From a checkpoint of a small mixture-of-experts model trained on Wikipedia.
Size: 10 layers, width 256, vocabulary 2048, 35.1M parameters.
Below are experts of layer 6 (counted from 0) of a mixture-of-experts language model. Rows are named router (the router's row for the expert), up (a neuron's input weights, with its number) and show model dimensions 64-127. Each number is 128 + 24 x the weight over its row's rms, rounded and kept within 0 to 255. Numbers have three digits each.
After each expert's rows: a language model's description of what the expert responds to. This comes from a sample of Wikipedia text that the model never trained on.

# expert 25
router:158098120101097100099104160115097102097133096136139110162110157162105096145124122115124158108131159157159151111103155152094160096161095139106138155155114151159113121110097095142096153097124113
up0:132141151127131149168089135196101168144113163149134121132122074161149149157158151131161110131146139119109132137117118124130149105118129171133176100167136130109131117119116157098149105142142143
up1:166148108122095109134150134166146173125128135105137152126130121134092149089128115121132116121152098110141121142171114119155111201105078118117110124126115150123160111114137141112172142115140083
up2:060126159148152126144156071138125128152119114130114116106144108132118119138110133105143114113115116098129121121132091099108078139112137130139156088096126161078126129155147155148126134152117149
up3:128155152121153120140138127093184119137167159180156095137151093151130134170113110168139113107140089108145107084131113114123130155143190131157112120158131126147145125139180115105230109134130175
up4:112101115144165138155108132103161144138106127135126082148130126128164164106145155122163101154163122128146136124151142139160099172108167140134140097094117102111147144159149114128163163152124140
up5:163164170147126125129107114105135083131100132126130132154131093141142111139077142133088106103139097139166144144142140131148101143113151151084110098130099094147136135140159111119128152130141158
up6:120152141163170113141163143150169114130126135117151112103128121102137133158149143088150097118101153093150161142121141128142079174099140156084105137159136112136128128115122130131134119111114149
up7:135155094141145129121144119107138143116126147134124137091171102104154089121125120091084137150118123095123135160150141115101078146133124172148117149116150116097143107140133154128140143156154103
up8:088123112139137146094176101128138119130128172116138148145137115095162116145121173147156130137108129117122132145152142136126077119088156160086117146129129122097082138138127127155171143179115167
up9:148123105146181101125150154120136139148147166105105092102135113101130153119102135099105111127119118106109120122152120133143124154126135098119158143102156114140125109143141134130100159109160097
up10:108145099150113116195105126146145145126147153088118087105126083114141105107107084098109102149136054130102119146157101133134111159069113147152120124134111158084121127074124084124157157136102107
up11:150187144178102156143105133167115150129142148122121153093071099127127125102144154083099102128154086173127124178146132109141099125113139065118086140149159084123126122145140125091181096124131141
up12:117113146117119157134177096117142157148139132136107107096139142135165108132085163108121098134073116142101139113102095117146110163124123124141129115146148150106118096126113143090163157134119142
up13:078170117105130120162157130123166178126171149134145164166122142146180134104119142158095081119125109128098155103105118101121100147088117138133091110123117156107142151111149109089161122120137128
up14:116145122153118133147130095154162157168118163128149112133130087146126156117111147113106077144113098131122121137135108164144076145076138135135149090124133144094121139151155124121170092142099137
What it handles: Place and institution nouns. Nouns for places and institutions like school, church, town, village, football, often in biographies and local geography, plus sports-table scores.

# expert 31
router:126105091112090083101120168125097123128092097149128105151148157162115116126149121091113165135113182152148113132114109134159153113159124125096163152142084138156137114098122124138087143125110145
up0:124083130123126161117120170091129096104147128145105090166186102104114148077127119141098180134168122104138101121108098150145103097098121130164144150095134160117076111131159134157177138162115118
up1:096139191140105129120144156121124120163126108141155105163185168119158125142123183162144151173093158085141124089137133163141109114125144133140124124131106128110123121128115113111153116123154126
up2:162128128128125165139122101116129112125111127148111095088115135163097134143074129092109092160100091076105130120170101156146132111145136120134110099129066118140150139125142102073118146108132125
up3:162109161146148135133124102122134141162123110119124118180179141115128097114149116143096153158104136116086113138113127116149080125120191154129107114135122087133107131172141116169136146097116115
up4:092148088122105136140129115137107107061088169118164159147155152130102170097123097147147110114166135113111153113108121119113143158109146124110136104089112111092127161125101100163116162091146124
up5:153134165148118128102157133133136135110114130179114150073112148078086149154144131138155119139145132091150111124104085124109113131075167079175157119147151120107118142123191117098128065116164154
up6:110112126152126124118149121146135141141111199164108086083143117177117111118115141120165109135130114118133095136109095149158114156136131125152168086119090126140158184136098148141133129118121121
up7:155164136127146141141148154120148081160102130147114166166151127184141132125118138139137099146080133073089140128149152121129103075098115077096104098103125096135114144122069119113095079103105159
up8:120087103169118132113121130154134121118138138133169132154119126171129108110157102162117114142148138108106085073147115105160091144120175127099144123117099138134159104119189141111164129111131149
up9:130100116117146140135132108110109126164126199124105087107120130072112112118110116135137139166122121161119111121124126149180119115138133137134108146161125090155144120145133133145119175174133117
up10:123170136141115100121137121141149162116122136134139160112121112110120125102095117119120081132162122138148116102128129113137089141162170145124151146112126161133139101144114108116103125137160215
up11:139134131169107113135111125114145135150111152120128137135132105130105154137112169126157118114144136155099114178145105122147124118137115118180084103127058128152178102141105111117106128120124161
up12:084156129119156159168109125087122125142130140141114130155126152104112141097119115118123109173183132118129113085121162106124100137116139135145167133088128132101171164132167178134147149117120163
up13:172144126157121115152184121165116118104096165149134129074079153110105147177094146172131095131135125095154149124167094133188110110149139106134163127122112105109175166133124137113115191163138161
up14:147112082116140121130112106131146073144146069135160131110144095133148139116127175107137115138127147138130167149119134151121124142108111106122093131120134137111109094137149155118115120104148140
What it handles: Auxiliaries and subject pronouns. Finite verbs and subjects early in clauses of running prose: was, is, were, had, has, been, he, after a period or that.

# expert 27
router:160098112101095097099105160109098096100124096138130101156098157162099098160129127100116156110132156158161149106098150158100158098159109141094154154157108151159128122102105095146096146105122113
up0:120147106187165161150124070109147181118125136127127144118153144140104122148108122128089144143117101161147184159129143100133149122139148141154112123146157105108140094125127088124170082150114102
up1:168138109144119097111175088141124155118075170138159135099085113134145148116170147106116112137088106122145142163143132120151102198107127140129141111104111115116162143127131138190152082123167149
up2:141168178169103108120145124116129102153119171100118143074123115105120136102131131137148099155126085171145129140148147098144121123105141144125179122145108082154136162175163128099179107130095134
up3:124178169125129159154132135124186115149140157082101135108104125143142142109119131138165132145089149106126108115150071144188131149090103123203126081070134139097114104155152139100128098169138148
up4:110149156137123136132169132133144114108132150096132131165125117149155171079138175103133053194144125158135126097140088148142119156137116113122116155162107133077150099130158140125139134131112127
up5:147117137171157098172088098169136163116147152129102111085117148122114123133100100124117117098128143108128142146132146177105134150094103129157081114120129134098093132142100104127130119138146129
up6:152148146124169123142128136137159173115110177143078137088126098114148147139103106134130116147135115106136121174122144118094114127117129114124172125137158139153116111122134120147129129128116139
up7:100132092115092151152112093169186134168135110162103120146133104138108130096159124155123140128162099101119165105169144132132134119124120110133108106136165121118131128060115116110147138103158092
up8:098106134139131124130134155134144125155152125101091141128109123068080143093136119110108124142112072131110109139157111117126088135121077129152116127123114096086146130119149137135144108155158074
up9:109159144117157163139134155101178160162124117101135165103113150072183130106146137077125067136121140134127098122110143129114129141105121150155114181164109124059101158120106100105169134106170171
up10:147130095097105124125110119151111143176139141093176151138128091134111150204109144124170085144122108106095138137173145143133108142146148163133125118101136134124106122149152115150135116133135145
up11:135145122105139162100103159112076137159140132077161130108126126112119119148158102111110113104143151133151136145166142126145139170144158092152125117105112129091161149118142164112136104121141098
up12:109190171147132149141144127129176108109167161105120135134129131127122154083125134108072113157148164100137140158148090122125124127122111117135083089096148121134164130137135119161136117094168121
up13:139137149129119146123136106139149089133129114175134110152159125140117136087118130141139107097101094139114157170172136105124093135103166115094147162117161099138134129158162058134148152122128120
up14:100142123152144181123124133153140119154136140149133150112156146123137147126073150130152073133147133118132111179134100134166114124146144161133157100106121141081115110111119128102110139140155195
What it handles: Inner name and word pieces. Middle pieces of words and names, such as Unfor-gi-ven, San Francis-co, Democ-ra-ts, op-port-unities, plus heading markers and words like development, such.

# expert 6
router:154098104096097100099106154115097103099132097132128098153095157161104099160138135110129157104141157155163149105097153154091157098159111140102140155150102146158117115115098098145097141102128111
up0:145165124138120132105140088104165114127129149128141137136107147114115093126158121098125097129174098100157131159131084125129086160117158173151094133101110099147112095151120179147083121148120131
up1:154141140148124165143116084139105091128131159094129127108146145121146192131117164152165116111131140113136134118114070113153143170080092160154149134152131106140131085192157092151160090167103115
up2:137167145133120162130148130163146134123159126102133127122152094173132177121127106112145121137162101140136105090133092107186119137128135130132115124067145135133178075155105159158144113135151126
up3:142141127115161154091134104124178134130069174105084086116154068143151144136146134087132104129128141108121142109086108099142110189124149160155108146123117112131100142146112121119104100132167125
up4:115132129116142141142133202187127101161098135157137123078105110104127135167139159131130122131111120147095144126100177143186098130103143129112119111146108089102141148145165113196131132114088128
up5:107156109139140130174119093127184137140081118131152117126106161116115100071087089137143087147132111104146118132086105102144110150122132145154133162139122106139077162171148127128117105154141124
up6:133156110174143163122107135132157170097108139144104139103102152111123139145088151135122161122137061117090122145118176132110079182102153112154109165133116090103133124121138116119157140140116121
up7:115130128100113127177112119168146144129107171131089155113171122143106137170099144120105121095137059094075114135137103143122133114139147149121115102135128161118149119171130195170142140144152120
up8:109160170167137129115142169130174108106110186092134126143119122121106157132126080120126124090082125125126120117130136165169138149136127126138132111074094112136129102135170141091150151087125109
up9:145152158150149140123110101122149157160155159124123150134155122114128140131142099152162113140109072129140086155130115151112079176119144156164134150149131106142106086137115160144157152112182138
up10:133165085140157097160143107116170098122091172123136076144137107114120157118159114091116078112112118152078145157176086116155108122081090158169088118112147129103156117115160130150124108109173141
up11:125146141171148155108142102131130126185126160104148117069114085080107145124131146145145107097115111150117128137154148088135110138101185130135129102159126157131123128154134154068125102149122137
up12:151179090173129133129133118147138127154132188135084134155131117136123115135152153141131115129099109125124114109102169112135085164115145132133131122102153122097106135101125086107177162178145136
up13:129131086087149181150133147140156128147131131109127128147163119121164137148104124153088150136099100114160151143158129092171102154145137109119127135126172125108141149127130122101117121126117163
up14:118135106127150121141131103149161151135173104142119113120086178133172166163154119117109127149124128116117124079146079153135116144080115145153075069135146162091092106170142139144189122109145107
What it handles: Plural -s and commas. Plural or noun-ending s and commas after place names or dates, such as law-s-uit, standard-s, Digapahandi, 1937; also words like located, part.

# expert 30
router:151098115100097101100111155116096098099129096123114106159097158162100095153130124120119159116128160162155148117095153156098159095158105143102144157157102151161122137105102097147094154102121114
up0:075112140143157155159104138160152124116095177085130116132152124109116109125107135113123108173150104142133089139109112082157106132106116088125132116133123100104126135145069120074124125112088087
up1:123147126160104109112117129143171129144166191112137141095155087135110176087096124101087147167144086098075124116159126132127133138108105140130138135170106099097118142131124157134131115142137099
up2:109114142128148119124167119126111122149141162135131145137132117135133152110104155115163147138104125135156111143135113110132152152082065167164171116138127126101128122134139093095112175153123116
up3:122150138193178147133142153135143166119117161168132165177128149133157173136107117160126146086102101101100124089113132104158144143103117148177116129130131089131129109129156133170115096106130141
up4:146162170166140123144092140108136147146080164162125119127113112132164141077101129093131128102073108093127090106121175091134111087132151172119172120112144152127141138179132119146143115174125097
up5:114142129127139114140098134114144123159128185089151124104107137109112164174161164114123085109094096079150109126135101136191094187162119150133141117103087103137119124175142138110166168080157115
up6:090121107175139153157146088142144156128089152118167177109106089120153107052099168102135106179158097091111144123113147089133124166129105112121111096143133121085095126082169126151108118096109129
up7:112168132091113144124157146086139144144178130132093133129153116091173126097133103107122134141190142113142137098124078159168096108093086109090108098166117096119111127172130106129157147151130124
up8:130135080122115175169138147109121147153118149108117204124143110097112149117146140122147134132092082128145133098163153133128100112125159137109139140100114096141153131152140152184176102138118143
up9:131137098106096138160080149130140137165150168138112109136142127115106106142112129117143106138110070084107135090100090129122110142144105118093127136111104132073115111133151129169108145139126125
up10:100143098171163134108117107143147166147151108130140133100129109098184135141118148118166140159137145141168111152157129112110067171112142092094115100140144074113132119129101118080131163156112151
up11:120118115172127113179151097137168160143123122129124126114128142108089127147136109156148112118148142118158114145104103142105147106138164135130132135115129117089121160175129132149161122119154110
up12:099164147130154139125116119099138150172158194148128138168127124108181135152152169144158074164144091076118150170140131112142153117121108145160097167108103125078154133114142149133089141129106094
up13:145117153129137179158146113114145099147129119113101165144103099108098132116083119122132132110133137127107119147172114081131137171148140191129133119101152166158088156163137125097149117145118148
up14:139128147135142188126133095126090144150116163110134108149132132109104116118081122137144076107117117096133092145135160115164144148143166121105087179129114127083120159147138165110158127148158146
What it handles: Adjective and noun suffixes. Suffix pieces like -ent, -ive, -ical, -ion before a plural s or -ly, such as oppon-ent-s, explos-ion-s, official-ly; also round, month, week.

# expert 21
router:151097107099099099099118156111097108100129097134127110160110160160110095156133127103126159111129159155158147115098150159092160098158113146099153154156120153159124115106097096149094152099132107
up0:125115129147155109128181123138169121133096142140159141137151154142120172092111168114125061113077109155121085118125100125133147170101102131171105114096142119116110115138130124128138126108106104
up1:134157129146116130159126142131166092131169175123124071145148134115125162124167125125125138142121110123136112120130110142106091117112131144119142119142123119122144150179164122145116109140119106
up2:147123089144165157157147128158170124164101152103152125129129138139110164114156132112138104150128118132115110147110095134154145170096147121101181122083152090150111098133106119110096144127130161
up3:132174143132164118143119175138141149136119151147138142144129135068140156112165137108133123114136121144130125112134126119167087119114132139191121084099123100053155125113147173113132147124113131
up4:106118125155138116164069127109186128138137157115142163113125132121095137141176125116119114128145126120145151115154149117157094151134140143132126066132105128102135100113130127104140146139114157
up5:133135135169126135139161096146155121124154176140148184113117106126137102117167141119138150074134123080120105122128196109167082139118114119161149115123128133108118149108168165095169111114121096
up6:082102110169142203163162147143186106129080135134138090106094154135118118140102119099111138108142107109145122116124119109146139149101111126125127146154157158115128121121137113124181109160106180
up7:076104155125161118163054137109121114173145126139142154152093099103131165145128135101156118135156062084113126111120129104149124138110150113141149159155149160108131153142154139131118139136125137
up8:095148147144100138123147117108143148132101155141160099117147117085115140133153129196139077118134115136110115165145119078130130145098146139090139130113153144131168115122163130166113125155121123
up9:147115128164121116144143128116143138128126128098112139116124135097146122117122105114142098149143131139143096139160134124085107162114189112095121142113147129108184143131132121136114108141107146
up10:142160142122180139158133173147123112140113163147109154153154124098120135132136133120138110110126113092111086126130103093173138141090133132154114102136135126101147167133103149130106129155119136
up11:127159162136133128155095111105184124117124164087137136111108142092134136113123123124098117111109100085088086130109124151152120164134135195144107089098075141142186112105093103124184112138090100
up12:136117137147162114145135092097129130175136146112093127129149115072126142100147108133148132169092144119149139125120089150112131170136146091116149067114129120110144096150154123141185131098169136
up13:103135094153115153144133151163125109137179116146112118129121114113116130138114138124124087177118101145141154149163128095160141133127117100133113116097145159078103106113171133088116116173148102
up14:116149090120142177132141124162150111134115124142105097091124133140159092113144127123103138101118137121127181116138109168105111141101148091125151092103142130122123107132147146134132121158171147
What it handles: Word endings, common words. Suffixes finishing a word, such as success-ful, fam-ous, submit-ted, plus frequent words like However, used, him, such, service.

# expert 7
router:165098109097101094097108164121096112101132095122125112158106160158100096152123115100137159099140159158163147115098150155095163101158101132118133156153099152158127103113101095147098157099136103
up0:105117132133118127121130119132162123169131120164125122152135081113144113146128130116111098143146099118142131142137104107112158146109154151125109123124165146071086144136115166141118122116129128
up1:116121114124097137140104142182138107201177142104126134107128160111136135161088141128144131111144070087126125144159134122106137164098157142106137124164138119090132107170154165086141087096140130
up2:182100150128100141173139125117120114164140133142136118111126122116105185103141125080126120173135097119109108161168126098172103128124155129137134130123115095129148126148152177168170117104089142
up3:093128156146156126114150120131170112125116152090124159079145127123150099121118133165133083135167112137142143096146118140122103084141146105137116120116161155151131099152181117144091111149128118
up4:151156130157129113125145125152200125144188167098125160118150142115107088091103135124207148145166086136116097152104123152150110153102129158142122084105143108127111118136131164111127125123106125
up5:086123125104135124161110150093132156153160135117128117118145126115150147142126114150114082153117123099089103175174132171168080099095144126167130090139147143111144193137179105100110127091141162
up6:139146093140163131140105129102165159164129096159133167112124126126129150110082136123150133139110102124126102139169126110119141158149151120135149090108146089118176104149147099154107074143128135
up7:149138194112142138153156106169151149119151106097131148104128162089105138147188107104140130130167105136106130135105104132153094175123079134120133147151139138134110146132162160146131117131088090
up8:114154119140109155133132135116069142102158091144136157130148131098105079107158126147084146143140127107087138114116120140118093131105106102087152126154102125101161142146132167109153080147131134
up9:106149141152129092155139093133133137138135117105147107097146083107159134128143125105153142144150147107124120181221118096178077129052125097115105123111149133068121154102185111149131160117127131
up10:160121156123121153125085112102118133153118145125154117103164171094143150113139123096141096127112113108139141099127127146105092141090142094146124113135110105127136130098162117172122171097122101
up11:121159161122105145163108118124185145155099070108110157096156123055143132111122113163119114140150132097113103118116127150172099122111120106124105105128125148141125073144077130144141113140130138
up12:171105171128108148159098137098126127134140169140149129144131069095138166110155149112105079125124083124101125115187158152125175115116124115141163161106162128123119106167138127137158130119117139
up13:118160096114120136085124108133158144139120174108149149134162155100148140134111148100124142102117080101114159160166156064139118101124116091110116094125120111106106127138157142131106139076127144
up14:104141127129118153136165140141144164185127115125137115124150125116134080140141146145110143133139074170114150145104144120145074142142123126139172125153105125127117126133133112133167128137145105
What it handles: Verb inflection suffixes. Past-tense and other verb endings and whole past verbs in narrative prose, such as switch-ed, ask-s, perform-ed, moved, established.

# expert 0
router:134109134111093100101085141125094107110103128104123105157114177144108092155135122099113154114107136162142141112127149156098157104146149115129157149172098118155164135114110096132109129103112101
up0:132172122137124129104125117146140135114137162149070110130141122149132133144129137121136129168133090095087119134127112128109087164109179151161058148086102126105105116096111099155139133133140121
up1:124157124130127164138124168134153133145153125113132115119122079123134170091145125131136066133117116184141141152111109136130149133099128121112120105132112130106176169154138114138108082124154133
up2:154155181150145097138086104106127122143123120104129151074109090127113153114166141116116168103096075128141163119141040135131108163095087123147124164172133123142158101152113109130104125137131117
up3:110122101114110076134093127148167128117109122154110116137120142116120120096084126149127108127076115122115111189087151126157094133104134113154132128115165092135178120089111141150107137133158108
up4:132154127164120110119149134130093135134090138103109100151137113127102164101121135139139127147117138119102082173133164144119120147095161115156087119115174136082130144147119146160153123082062138
up5:165172133160107134110128148148135138115165099124119153117163173139140137155195143185150126135134137133137107099111124150115131124150113095142116106119163118113167102114146117115159133123127123
up6:114122103157160169125126115144128167112075116148139180148116115133123123145105104131144138135138128131157130164117108161110134121096099162139142137124140123120089133122144072148137173155155153
up7:177154150143091136084130096118127146141130142131150134121136072148152191077104125131137137168115149164086112143129119135139156120159151150101128119123140109130154114127120097119161089116169126
up8:124149118143148132126138093157164123093093124124137147111161159118137134104139117170113114132161117140125130146155161173119123136140147096116139115094127042102140111124134108136131079134157162
up9:142108120122141136116123148125117168119150140138152120106088092106124154106110168145155098140113122122151137130159097154147069123093113101111109138140132113117131126133093120120127125143101147
up10:153120113133130075123131126132088136166162109125139142110110134134098133129122131144150097166152133169163155127131161127143090144132128117134087146157083174153165130110183174142139090119162124
up11:105142117128138142110131073101105141094150149149115095113139121098133110163096148127154102133150149142124097102146105105133126123133117152093132081143135183086186147147097133107116138138148153
up12:118136130140116122171092127131144188122148083093104064112125134143152144147136140120117152109140103100118121111162151148146163177115154117147079149139125180127172168146135177109179108152105152
up13:154120148147118164133120113168122140159126087114070140115105133165131164148138123131143165145113144076117123126100105148138072112073178163151177097098107093133147109129118073121168141118118129
up14:117159109154098121118124071139123150099155133087140138118118116133117108163135087106146051180142074144115159157151086097113126095099130143121151150108136115120158165154143147123146151139137143
What it handles: Foreign surname fragments. Word pieces inside foreign or compound proper names, mostly surnames and place names in sports lineups, such as Koutsak-os, Goret-z-ka, Hallst-at-t.

# expert 4
router:145097121102081111104106158117092122107144099129139121166125164169103079145121121114124163119102165168116145076139140130144165117156104114111156154151127171135097161102117084159094160118110128
up0:130145128120138057092139190120123104155151123125095127113108140158120113114108160158127109140076137108129122149087132128127136104119123119104123102144111126116137138146128141139149095162151130
up1:147097112112104140107172122139140128157113101109092143120142173147138132121137131148139137093090119152152185140156174137120143138132152166125120121136103128104149145113136148045104125151085139
up2:125090167156122146096094123117140119135146174172072120145112163141133142107131136105123177104120157136136157113140143108103069091099147127123123121120153113096106152169115114169193126213106139
up3:125148100153127121116133142135133112124149139108131131084148174163150158131159121128125115100155141115177142080112124133170132150139121101120156107151136139150160138115142100091110128117142100
up4:093148108147119118109144098140134125134082139091159120155138140129124106094104109096103140110110120148132103106102143090142170130139165137146113108088109086128151117146162075143162101112104141
up5:158155107150157129178099147083110185110142123138139159130178135114145112162155143153131129117162120117136143116164151089124133095109145123143085191121131111117142133125121177146154129118126136
up6:132160103133142141140149131137130129118117158073161120118177126161165098136105124131111119113110133086142112110134128124099083114147127152081135101120085102155146109112142147152124100135138130
up7:133107106117136119140146104125144135107173112118113123130111123148122090134092139149118148138178116119121124146137144138113203145153163106127092130146134113126135089121133086124114137149140077
up8:154142142151138139157103080149126131116145162111149157150128165139123130115129157119165086148146118125118121098093107118103108163156124145106159121136154174105161093094144098116145144103137119
up9:115121116181089102127136141133155143147125135141132093096134147136140113140086154145142137103134096067134166138131128151141152121106100160166132147141176144156156102139138111116103106110134111
up10:133114109121189137159123154127110132073108157097128070147108085093128153158144132113144171101135136126175145118126120071166117115096106111131103115122102139140152152147094141134154129164111151
up11:102107129134147127152126126104114117145129146147169117093137128150162128123104126113171135147148109114138107096139166159105102101169147159163160123142119134094097083139173119138154120112125153
up12:102142141093139132169153127132189129103174095118129130134126106090148112146132146117101126113119142151145079087106148142146160144185144117152133142107142137128128118116133123142123096133156116
up13:148117136118138115173137140108124136179129121138150131131085101135155168128155100142115104147138102164109125123165152138141131131128139129162104167137166099095147098102141109134161132141109142
up14:131155107153163116140136084120140142161128131106127118137136105132114108128128122134143167150077111138145113119144111123152142148127119134115118130111089169136113110100093159122159142152089143
What it handles: Articles and determiners. Articles and possessives before a noun phrase, mostly after prepositions: the, a, an, his, their, its, plus some nationality words like British.

# expert 10
router:152087100096114092120144148158109112078144125156124099132110163151085122170131127146126165117142171161103129103092161148126142109153096143131132156135100163159123123100098111152093152107119103
up0:171116129118133105151108098126160150139126162060128117065148121148133145136109108131139148163119116095121176146119138128107127131186120154120116119168157130053085139155119127150137107142133156
up1:148123115107087155174143157110101166114123123167115102132154159165144159083125122115121116095152110137116156118157119136156132122154155167161142128134107097104104107155147134128134147127096052
up2:132107094125124166153142123197150179153124124135109125123156133100103111127075160113084117142094139116138157125147122157168118116129129110147101105113102125121125135147145153154142141100091086
up3:170114134117133120134175132126177132140138178151134153159130131105176125119108130157140112098120120166137144120098114108120112089136109156112153137127133108072128071108133161138134153132186151
up4:106142096119141113139150131094154128158103155165159103106111174139111121102139051129128080131097137125137057128134156128163119161136116124117140111106138083129173132107146135136103089145092110
up5:085119115124195120116137165153131152104160098117176117152140179141107116140102123132112131102105096118142120090127091127134133144088123168136123131163101083093146171149123086139132060114118147
up6:117101142140145130140103066132132110128130190129124153106084135146100136109153099137129137117125104130103162125100102105144092169151112120161072095127130097074138134160178135134114146116125178
up7:123142098143139177118111102088136100142117128107129158115125142139169155137104179114151159108116132147084074092108114096119090178126116145103158151153112180132101154138137129136118109153074133
up8:156139141087140160118116128142085090166107132130122094124112121146127116157140087149146128099134110109153143148146066119171144125149136110130164127137156136130150153123128117120131113173136105
up9:125160078128088158149106112147105078119074139101087127126135170148112101174174096157135146113123129148150117098151140126122126162142123109136104103148112123076139138135120130133113096151115154
up10:128107107109107147142110058157150121126149082136133115121152116130115130137167151149135100159157118146158160162123136173125118162126114139115116101101126119095110175143129140107124138120128129
up11:147129136139157160149128134118102180124140109109149120104173134159109136095181138084131124132127148129147158109116152119121173132197117165127120132169133103070139098153169117120139155101125144
up12:135121117120146100102188119091152163120187124118110128108167130098141123124120124117113137129112117118133122114114133114140128187136145100123153133097135152143151134150142093134115132145132137
up13:170098132110107113109126138103101140109109130150114133087128132105131088096150115113120089078108118123136164120135112139138112166085117123140093132139114112089113093097120127072148119100154104
up14:103103146118117124142138114172154157151081126118094150117160143130150144091113100184129142125127139076111111136140146087088112117108122111163133140117134140101127098093118092146111145160083165
What it handles: Line breaks and markup. Line breaks, section headers (==) and table separators in structured pages like infoboxes, results tables and track listings.

# expert 22
router:155097111098100099100109155108098102098123097145110100156108158163101098154139135112118157113131160158160145106097146158100156095159097142108134156151113154161124112100108099136097151100122124
up0:157138152099144160113141100123162125154123141119125142108140124099150150125143105145140129104147107108166159164129132092153129176144069148075113110122110146123161116113169106130166112124127143
up1:132156104130154170119114102095182094150143117116095100093114132118175180157127141139128126136138099107144146088090090117126089150082141130153147135081127127116133098115125167121175129137114090
up2:104175134156138113118107122128107141107121138101147124127174082141138144094132144087111105116141097118128118128119117077121103156143158136127120126161127151092135156096110129095117073140113154
up3:099135104105117153116103162132131146135175069127100134095165123122118139125097089155164150146144120126138105159187118107127119109118142123106162136105131131115135128160151124127196142127120114
up4:109135144144146148165154106108156113149135123111072137126152088101133161116102115130136128154122132117134155121139094130131135158200120116124143072132154116085132127142116127090150135122097128
up5:122145131110112176169130128154145161124140122138132123108159107096103159141106117108169144138150080118116104153090139121115097132128164152140137115126099122091120113125151094130138107160108096
up6:121127119167116132151096136129126066104121134154145124131103115110140133114156133088137089099118113115102137114120157150136089137118076128135140132142148166102106126097109113101153162145132121
up7:136147156171142154150123115140141137136096147124121185143136097122115121112138125128151133146129079131131117113119102185113117093129156135127140144131144123135148143134136138128125101146124149
up8:142140124179165112145159084090142100129090122143078104056143063109129095118144107120147086132090087142148130111123150143124151166132088127130161143119156118115146121136128172098142134118099087
up9:104135130130151123121146117156124076170176126187112129132180115152124137116126109186147135135125094138104163103126128146148122171129142114148094173145119090127141125185138104142111140170154107
up10:122126105118130123165087126160118150124125182140108163079147147100133131144128134143146103149113127131114130125158144127135142153128126118136103116155124097056137095145134113149137058115090141
up11:123112154136131135120165109111129131160148141143112141097140119084146155076101135114176110160142107080094127146144120134165159150131090138137148145092105117139121078139141133153179108153172154
up12:144165099137149093114154100103128094130065106105101173129150141100112133123156117131128169119167124123102085140128115133119107157116164117090085133149127148100091107144123086146142164151113109
up13:137151162114137141125177153119180138133111191143157145120168081099124149107123149148109113159099083092107110116116117115123109140140137096105106170110082076119140093126121119103142096128119141
up14:137128124109111140117165120117124127147142102193165130138156104107088142103153140126114111106147110119139143121150154135108090166151148120118094094099124074113156116125138147122114134134090114
What it handles: Topic nouns and word middles. Nouns like film, book, video, system, gene in research and media text, plus inner pieces like psycho-log-ist, So-ci-ety.

# expert 8
router:143098111100098098101110162107098093101120097123125108154097157160100096157138130120112158120132159156160145103097152155094159099159104148103152158162104155158122125108102104149098154105122112
up0:127172094130153152133102106154134101138155129079104106087102141114117143129104128122122113119090114108136138148145152096119116217132151168112077141135087152066131128174136134114118131114073133
up1:126161135143148143137144166140153122137110121147174154112125099137177158104162158136118086146125074128094097139159111138171087138161122150119145111147141151105140126124128102110191141141115078
up2:145119128147166164166170116119211162133125123129114118108128129155118142155129136136130110123115096136117084147136104159135112132154151086149100110094135147152165132129132103104168112086119135
up3:132115088156098174131145112134114102132094118069144125152092118142165136123108135113131106102086136130102097144147106128124077146158151132113125089109107129125152127158171154165162140136148139
up4:105181167133143123123157125131124138095122147091074126075122060124161105136095087138139101131127127112135116109117143120169120108129132109146186124076156126073080102174109157095144109134143094
up5:153108117141148131139128154157120121120140116182152163108133133130124140142176143098140127125130080114117132161160118151133141161087120077133128146098113111115122111120137110121177094114137152
up6:111138158161145131096148123121157144138123151133124116144123127120156123127111101117109137077133063101097126137120110153136115168112115118126135125132132106103094155121146088117123090107136094
up7:151135118144127147153093103123183145180119135141107124125144125075116117139148114096169136101143140158107159145163124139099118130133138136131098166134140119103148113127116133114140132126146118
up8:126128139101154116145107126116175095115074159111166108156131129117150197107150111131132112088164093134131086089094113106096144170144136131116102141095127114119162083139160148146102137111106166
up9:161121167101121131151126116148150134139125120110183173129139098110138083129108104116174130109096121137120151123149119152115156151104097146108151135125107157111181099142126117084155100136130078
up10:119183143153164137192109057158118163115125154100156123149171103143134141135119140142130108096121129095151135092146125127142088109126094132155105137106096134102096128139164166107140133115098132
up11:149126108110182162146112137104125108105135140149136146087091175125139133127103135136056119142122112110064090133144135168061113117081103141114139137153134120104112112100162136126088122147152153
up12:159097079149113116122116084180128137137122136151130115150124136109131137153099112107104117137117114076111108118099138124084135182120151104170121131107161092099134125158098151101135127172133125
up13:114134132169167100147157121117125146124135115123153143147154158151123123152116115086153098135110110080145125175132118125165109150121131124169125126100123162139120126104133109150132113134108143
up14:101147103096140149139125096136178079113159140119148175102116114148206116080132186106163114117156074127141146127131107084166139127110155127155147076156137096133109101102143110135146135145093105
What it handles: Mid-word pieces, verbs, names. Word pieces inside names and verbs after a short opening piece, as in Or-lando, W-hi-te, as-k-ed, plus verbs like help, assist, attack.